Experts of a small language model.
Training: 258M tokens, 8727 steps.
Below are experts of layer 7 (counted from 0) of a mixture-of-experts language model. Rows are named router (the router's row for the expert) and show model dimensions 0-95. Each number is 128 + 24 x the weight over its row's rms, rounded and kept within 0 to 255. Numbers have three digits each.
After each expert's rows: "gets" lists some tokens that make up at least twice as much of what it gets as of all text. This comes from a sample of Wikipedia text that the model never trained on. Tokens count by the router's weight.

# expert 9
router:099133135132119121120135118141130142173086160146129092172143109069145121102121114108102154144134129103076136142145141136156101168104139120145161087117118125144143140109176117150123147105125109110149147111164125136116146166173123110157095150125148132091128106111098150125142182116086184128
gets: " (", " \"", "N", "S", " C", "/"

# expert 43
router:113169134096125083144162156184134163149102148186141107140155103113147121103129108112138110154089142113120154174138130171153124155100143119111127123118120112149131158144157114125121153108145114103141146133131118159094129129138100082144118136144176065093159099138116125156132138155102142150
gets: "=", "\n\n", "\n", "-", " =", ":"

# expert 66
router:109154159126073094170157118130150153160106131134151125141136109122123137093147115124113141159124112118124139161153152138127079142073107120112148118122059126107164143146177171146113154115129120075143119115132107176116173121153112114134083148140127109111119083127137138146137140155111139142
gets: ".", ",", "\"", "s", ")", " but"

# expert 48
router:105138182124115112140166125153115147137083145137159130151129106120129175140129093118109118133124138134094143154113122153122118149104133091126116097098115147096130132123158105168114182122156114108161148087142130144109133144119115122134082136160130122073162112121106132148127177171109189164
gets: " |", ",", ":", " –", " of", " -"

# expert 11
router:122145154119070119132130113130122157146116145154137128121152089120132162089139075075108140167131095136112121149123145156130117173088127092128131099117111103114128105127153136142129163096160134123168122125178135139134125134142134131149062125162138094088145112110095141132118180160104150134
gets: " in", ",", " of", " In", "In", ":"

# expert 65
router:088135161130093109151145157136138164147113151125144127140155126124133161111140127133101099141100126115126154145124167136135105175142091090090154094113108102120171134110133134158119165104145098104158142094143131157124152134180082128135097159143128106101160105105113171129117141144113148189
gets: " was", " as", " is", " and", " to", " were"

# expert 36
router:095152150071110111149146139148130135149080174132163119140147094122119139093144127100145130129127121111106120164134133149141120145102102104116155106110080139108167154113127122175110155101137123114158136129159081149099128161136129089151091139135132106106139112129122112145129153202122182134
gets: " |", "  ", " 0", "|", ";", " 1"

# expert 39
router:121132131107119086118158099138129151166059129133143128146149106119081158118153097122086136135109128102103153146116145139144115140099126089122125116090107128097135134132145177173130191098151119121148144121139107132116163128137133124140101150160119114115140115117103162139107174174100184130
gets: " |", " 1", " 2", "  ", " 3", " USA"

# expert 73
router:090131156109124117131131127140164154156118142141174131159123118114112129103156134124122120158108100099126140153160164150143093141119090106120152131102079092125150122134168169148132145106152111078137128111136085140063178119165116131132108138157133101132158070108113162139135147140114145146
gets: "s", "es", "ation", "y", "er", "on"

# expert 37
router:109133166097107122168154146150132128141127130136129128140149126104119149102154102106122123142123112116110145151126121152164093168137144116118163111110042101120133139147127146169116151118165103102161140098149108134076159122126087141142123155142158109108161092086109153151133169164108151143
gets: " the", " a", " an", " of", " two", " one"

# expert 15
router:128125153111109109126178113155104147134081134118132095144141103113087138106165087137124144149128141122110166131103156147142123156108151108138118100103082138116137133138144134182104190102133124113133118111125125162122120144155087120149105149182147084092147119112099146131105150141070160131
gets: "|", "-", " |", "\n", "=", "–"

# expert 29
router:121166126111121112139165163169150136151096150135150100150163122116136126074118127102126126130127155094123136134129153142156095150146138117103170115126104107122148179134145114148104161119134107090153133084159113155101144158176109133164088152165160126106154118082136132175121139140094140124
gets: " \"", "-", "\n\n", " un", " all", " t"

# expert 49
router:121129139089099102124137134133163166145046129150169115140133122118129143111145097131086133131114117135115184137138150146148123141125092103126140137100066121104140135136173148194108136110153116097139142109140104137099143135143116105130118150130134116113129094139126109143108153172103189121
gets: ")", "%", "\"", "0", "1", "6"

# expert 72
router:110118147104096119148149141170147133160115136120172105167139092112112152106167125125105103134119106108126119173132146145149078155122107082088122108129089103092132114140166126163131131086147109074143155108134142111110120108131120111129084158160131095111146102115132149147127138128109140193
gets: " was", " is", ",", " were", " by", " film"

# expert 10
router:113143160062132095121148130175124174130070153132141119144149122124143172128127080132114121156123117112120156180136147129128101171111138129118108105132101141115153132125138117140122137113139114102166143111127103135123162156139120112152106145162148086069129089112130179149133131144082124156
gets: "\n", "-", " |", "|", "  ", "\n\n"

# expert 67
router:100151138115070104136132151145176162152100134148144098149139107111110149116154125094131096145119122115103154139131140132152127148129122121111127130114105091092160114129160152136110151093157116073138133081160099188096163131125104092145109128158145112113142115133117159161090150159099143149
gets: "ing", "ed", "s", "d", " used", " made"

# expert 47
router:081147136095102115144147113140135152132069131131123143129149121130110165092144098105100132150123102090112130158154170132138111150143110106116148086104081113086148161098189119164112151096142102125154146125143133139112122131136126132155118110136144105080145106141118137145113170152079161153
gets: ".", "19", ")", "–", "′", " 18"

# expert 55
router:120142172122121127124165116173115136140104161151131113141140112115118158116130076110109104150111118113103166137109144134169104173108157116087108094111060142098142119147148126157101145119118085106158168109143124156130143138143129126155116164132143100065156106122107161150121146137102148142
gets: " the", "-", " The", "|", "The", "="

# expert 41
router:110141158133102114156156127137128149162100134136147144137177114117126162108138131112077137161134107095125147134160138161133104143089105114148156109121082148085160157115157143159097176114135106112152155125132133153109153134149118105128069122131148129061128090122102114158111153156107143139
gets: ".", "–", ",", ":", " .", "'"

# expert 34
router:113149149121090105129147142179147181150112135131141087156145117112146147101162097112116111163141119125107159170100143140159095151122137117093113067113098119111153138127143148165093152116180112119151144112148135154115145117141110109130129138143139116103153127082112161141123170179120153147
gets: " the", " of", " a", " as", " by", " at"

# expert 26
router:107153138067114109147147120146122144150079173133134142139165107124109154109145117130137124129115113130112122193146144151128109156101111112110147101129087135108172140097155122144097171101142128114134132125129082132118159121128139124153096136140147093098127105151100143143107160205109162150
gets: " |", "  ", "|", ";", " 0", " 1"

# expert 46
router:115150147122116094143170127170136156153087141139139080144163125108153174100122127114112129146122147099116139142090135148146058158101122113130133105135093136122164142121156117159130153099115093101150145092155108133130118151133111107125089145158155102080125131120115132160153141159111183136
gets: "\n\n", "\n", "=", " |", " of", "|"

# expert 70
router:128118144089113108117152122160137121145103150112156091158177131101125137106170109126122127124104120100115148127154164165161107153116134113144166068128118148125156139110142114147105143119143125106143136101156099145071134158181096124153081151141150133102140132084117168151116153130084142137
gets: "-", " \"", " (", "–", "/", "{"

# expert 16
router:112140160132097099153145148126160153144098144148149104168143107115126155120149101104106134153117107123122127168141140135127087179116108084081140088098104106099147120116154142155093157114138111072130126122132135143128145126168115094136102160138136110068155079108108163136137141153112134145
gets: ",", " and", " was", ".", " is", " were"

# expert 33
router:111170151118094124154154115156115148157116172168137134127139117096139123093132073081095103129129105130104129152135157156146096175118128115127120094088111086122155113149135155125116152122161088123143123121177123143102132147137140145141086150139151121109148123091080160131117170152108142145
gets: " the", " in", " at", " New", " South", " In"

# expert 79
router:089147133077120110122149107136133134176093175129169133129147129114098157102142112137109142157120121102100123178126156122155096136109138124116185074102112138132169133129172129137101132089151105116142125106139119143109135164149112145134124128157157120097126134097099119151108134140079166171
gets: " (", "–", " 0", " 1", " 2", "19"

# expert 75
router:086174113094135123147147101146153152142063147133169116142138105110116140115175112116117113144107118095095142156120150148145132115130088107137148125124076125100146146118148113158145138103132130116130170103174104140103129137138125126135114144135144118104135107153125115170122153159091199175
gets: ")", " 0", "  ", "%", "\"", "}"

# expert 5
router:087149126101102126140165087140136151150072144160179119147134114118108141131143094129119117157104113113097147215137145143131112129118114111137126085117097120104150112115200104149134146107128110114136140113155132132119124157153130136148109135135140103082143081133129126154127152136111172150
gets: ")", " (", "\"", ";", "–", "a"

# expert 21
router:073138132109107059165137137134165152127111142139144130157164116093139169124148097130095137138119101117110144151136133130135127174128126098088134052129094143092121134139160152160109159127137115086149148115157129153124134134146117121134104142135146117100150111112130160162118171169117157143
gets: " and", ",", " of", " with", " to", " by"

# expert 78
router:101131131098124102125143104148157145147078139142129127142138135098141155080120115124105125166136127121120128163120153144138120197103151110132144091133081135133181136135147118130112163105133113080143151125149109134123137147160117110141097150134144094072135121076103180132119174131085143125
gets: "\n", " (", "|", "\n\n", "-", " In"

# expert 24
router:110142138082101085144171094131144136153071162129124113154137126142109137116136126117109096140117113128102141147145141141143111161116104084132150065124107120129127156118130154148101163100161117118155128123149082132065160144127143130154101142148129129102124118119112138139110181161087176139
gets: " 1", " 2", " 0", "  ", " 3", " 6"

# expert 59
router:098131164114079087147143142146143168149106176143147084139179116097116145095163104126099088129107130104114126137135141136124111150114104110117147082128118122110130129139131137173113145130163111087166131090147115183116150147129104096142094121148148116104156099102108134142086145145112144143
gets: " to", " for", " of", " by", " with", " from"

# expert 60
router:110160133099115068153157109171148147137070157154155083136169120087127132111137105122118098141097113101101170135139129134142112125098151118125139110084099114134128136117137120149125133104156121106132146108131133139088149148132093066148130145154116091073139123084149125144116127153105145132
gets: "=", "\n\n", "\n", "-", "|", " ="

# expert 31
router:110139169118073104123152103143143154173079136147134135133174099110140145096141101100131132163123114121116144144175154135124073161103132109114132128107107111103144133118160153138106145110133112075162130114151127157127139127177095124127103141143176098102153105119091158125130167143108134141
gets: ".", "\n\n", ",", "\n", "=", " that"

# expert 1
router:103165144080120088138132149137133152129073143136151118143148107121124151111145128107131118153125128122111138187123114141133116190105100106115122111129100132110162141124139130127070149116148122116150133104120117145115164139129124084150107147143143106085108067124104173145130155179114171165
gets: " |", "|", ";", "\n", "  ", ","

# expert 12
router:083158157128104123147139111164161174158102149166149131140149116120145149100133101122144117147099117121119127197148159143137085145108093130127143125100107114110153104112186150142122149093152099086144125139155100144094145146149118137136083127160146097120117092128123128124124139173115166131
gets: "s", ")", " States", "\"", "a", " season"

# expert 28
router:107148149126110116144162117123111160136083148149141104149139124124104151132125111128126131135128100099103138163107123148136110175081139076113129110117112125091135126160141152153115171102144085114152128113143123151132150128134105080129093167134130126114136075120101167140115199144088175145
gets: " |", "|", ":", "-", ",", " of"

# expert 62
router:102156148129087108139129138152153152136120152144129116133167117081136142082134082095113128136136112136107142172094121165135096169094139089126144078103095119093133114147134143138130157107152100089148132108153102166128127157123108132139080150144134108111154117115088141124119178152115167130
gets: " in", " the", " of", " on", " In", " at"

# expert 71
router:106137173103119107137161125141123171141127147135157104165134121130100170119145122135092132188117145116115174167097129154156120145093138091102120117089113139114153163126133135178107150103155088117166130102134114138142135125138101108141127144163148126092130114110103132126108163140101178176
gets: " |", ":", " as", "-", "|", ";"

# expert 69
router:103137171110124107134134095151160147135080139144135115176140112125120144114151094137138135137112104127101127181122160170129126144137103122110125119141116108113132118113161132166121153099142119125145127072131139123115179155158111134152077134145135083066120083110138116149096129162093167154
gets: ")", "i", "a", "e", "n", ";"

# expert 13
router:104132160124121120127141124142168156146088144168158131160161109099126137118140129116136112150095090126104144148176139138156110152142125086122120128102115103098136096102173136151127170082133099079140146131169107130111151128185077122144101120145144104118171088134116147124110143162116133135
gets: " he", "s", " He", " It", " it", " which"

# expert 30
router:132119162115076098161144142130145146151121131140146117137154105112123166105126118126087083154070122118091149147132149145137107177130128110107158108129099108137166127120138113142102166067132095084156144106141112159121147125150084136133107164136143125109150089104116151131102138137115145175
gets: " is", " was", " to", " be", " as", " are"

# expert 54
router:115193144107135090112152145146127130134110152160136111112178080118122126101146099115100115157110119131099127145170159165130081161118135127089112106085107110129130146133174108164089134125152107108145122133139139168133154154133119111156102122128144107103135092124094155152124139170097166122
gets: "=", "\n\n", " =", "°", "″", "M"

# expert 77
router:114175116080111112161147111137138172131114149156174132141143098128110170107156101114131134156107143113125173179154136171129126139108112128116156123098087130121129161128180126159115140096143103106138141126131099151095122144135129137141120138118151099097137094110101121148098160177111164168
gets: ")", "0", "1", "2", ";", "4"

# expert 35
router:121143141117075102124141144136153152162104138142145099135144112114119159105160110105119099152132103127123148146112153137141130156124103109116138121136096096128159091144163130118107159092170109075138121112156104202084143128127096113128096137169160112115137118125131162173123151150103173149
gets: "ed", " on", "ing", "d", "s", " up"

# expert 45
router:080132139126102074149124140142171172144115153147112131146150128096143159123158110128099118127111115107124170142138140135133126176130140096096137086105087121113142148127131137148097160128147123083143144111168118175136147139151084109153095139146144109097172120109099128156107164167111137152
gets: " and", " of", " to", " with", " for", " that"

# expert 20
router:097150147119093106128150126119173154171112164136159119130160103127121138086141111115120143171116100115127143141157162130151080135081090116102134111095084091130139137116190164140117130091170123100137120128145109143103162122157104126124114136166136101116133099116116154131133169144106159132
gets: "s", " years", " season", " year", " time", "ed"

# expert 6
router:112137152125102106126167142147145141137089152145130121157163127092118154115133116104131077147122108151087153143150117129142119160152154117091113122103083114097138125120145134143119168101139096090166133116138119155121136110163065112177125142131148094085170101119105163143096139156107152144
gets: " the", " The", " that", "The", " he", " which"

# expert 0
router:107143150114099128131166122160120139129127166139139099123145120104124161098161074102104111146131115111092149145127143131164090156145142127089153107083058100138135124140144159147114142121138095108151133113140113134095165118143090145145122135145152106089163111103092166145108167161116147152
gets: " the", " a", " his", " an", " their", "s"

# expert 40
router:102145136102091103178131140138149137155106140132145101136137133100151153100174111106145104135124107135096163148134143132163132143118106136120168117077072142120145131118148157154130144103141113105138137124159099151091172131109101120151105136163157133108143117120103154183081176146109165130
gets: "ed", " of", " in", "ing", " for", "d"

# expert 4
router:096124190092111115128117102161154170133106132153129121172142125092116151139157124108131129127097103130100139154132187178146120124119128113118136116137116108110142111123168168134095167097149100129144143104149117134112172136171121122136109119153123092089153095110124148165129153167105168137
gets: "n", "a", "i", "e", "t", "k"

# expert 3
router:095157155106134122140138104187133146140103143133159128156166125106126109113137090124112149122119125114108125141138162176165124148116146108110162093111137142106141126104155125168100162115137091128166142070166116124095154154157130116150057138142140118110154122102119143165134158137104151153
gets: "-", "/", " D", " A", " de", " Al"

# expert 38
router:121132129117115122175150103137136157153092142149137100137134122107131158115142093132100134167097105110090180158097147133135110130109131099112122105127060134128171146122135120149133182095129119076151143087147106173120134165157119113131104129145119104085149096115131159143135137146116172146
gets: "|", ".", "-", "\n", ")", " is"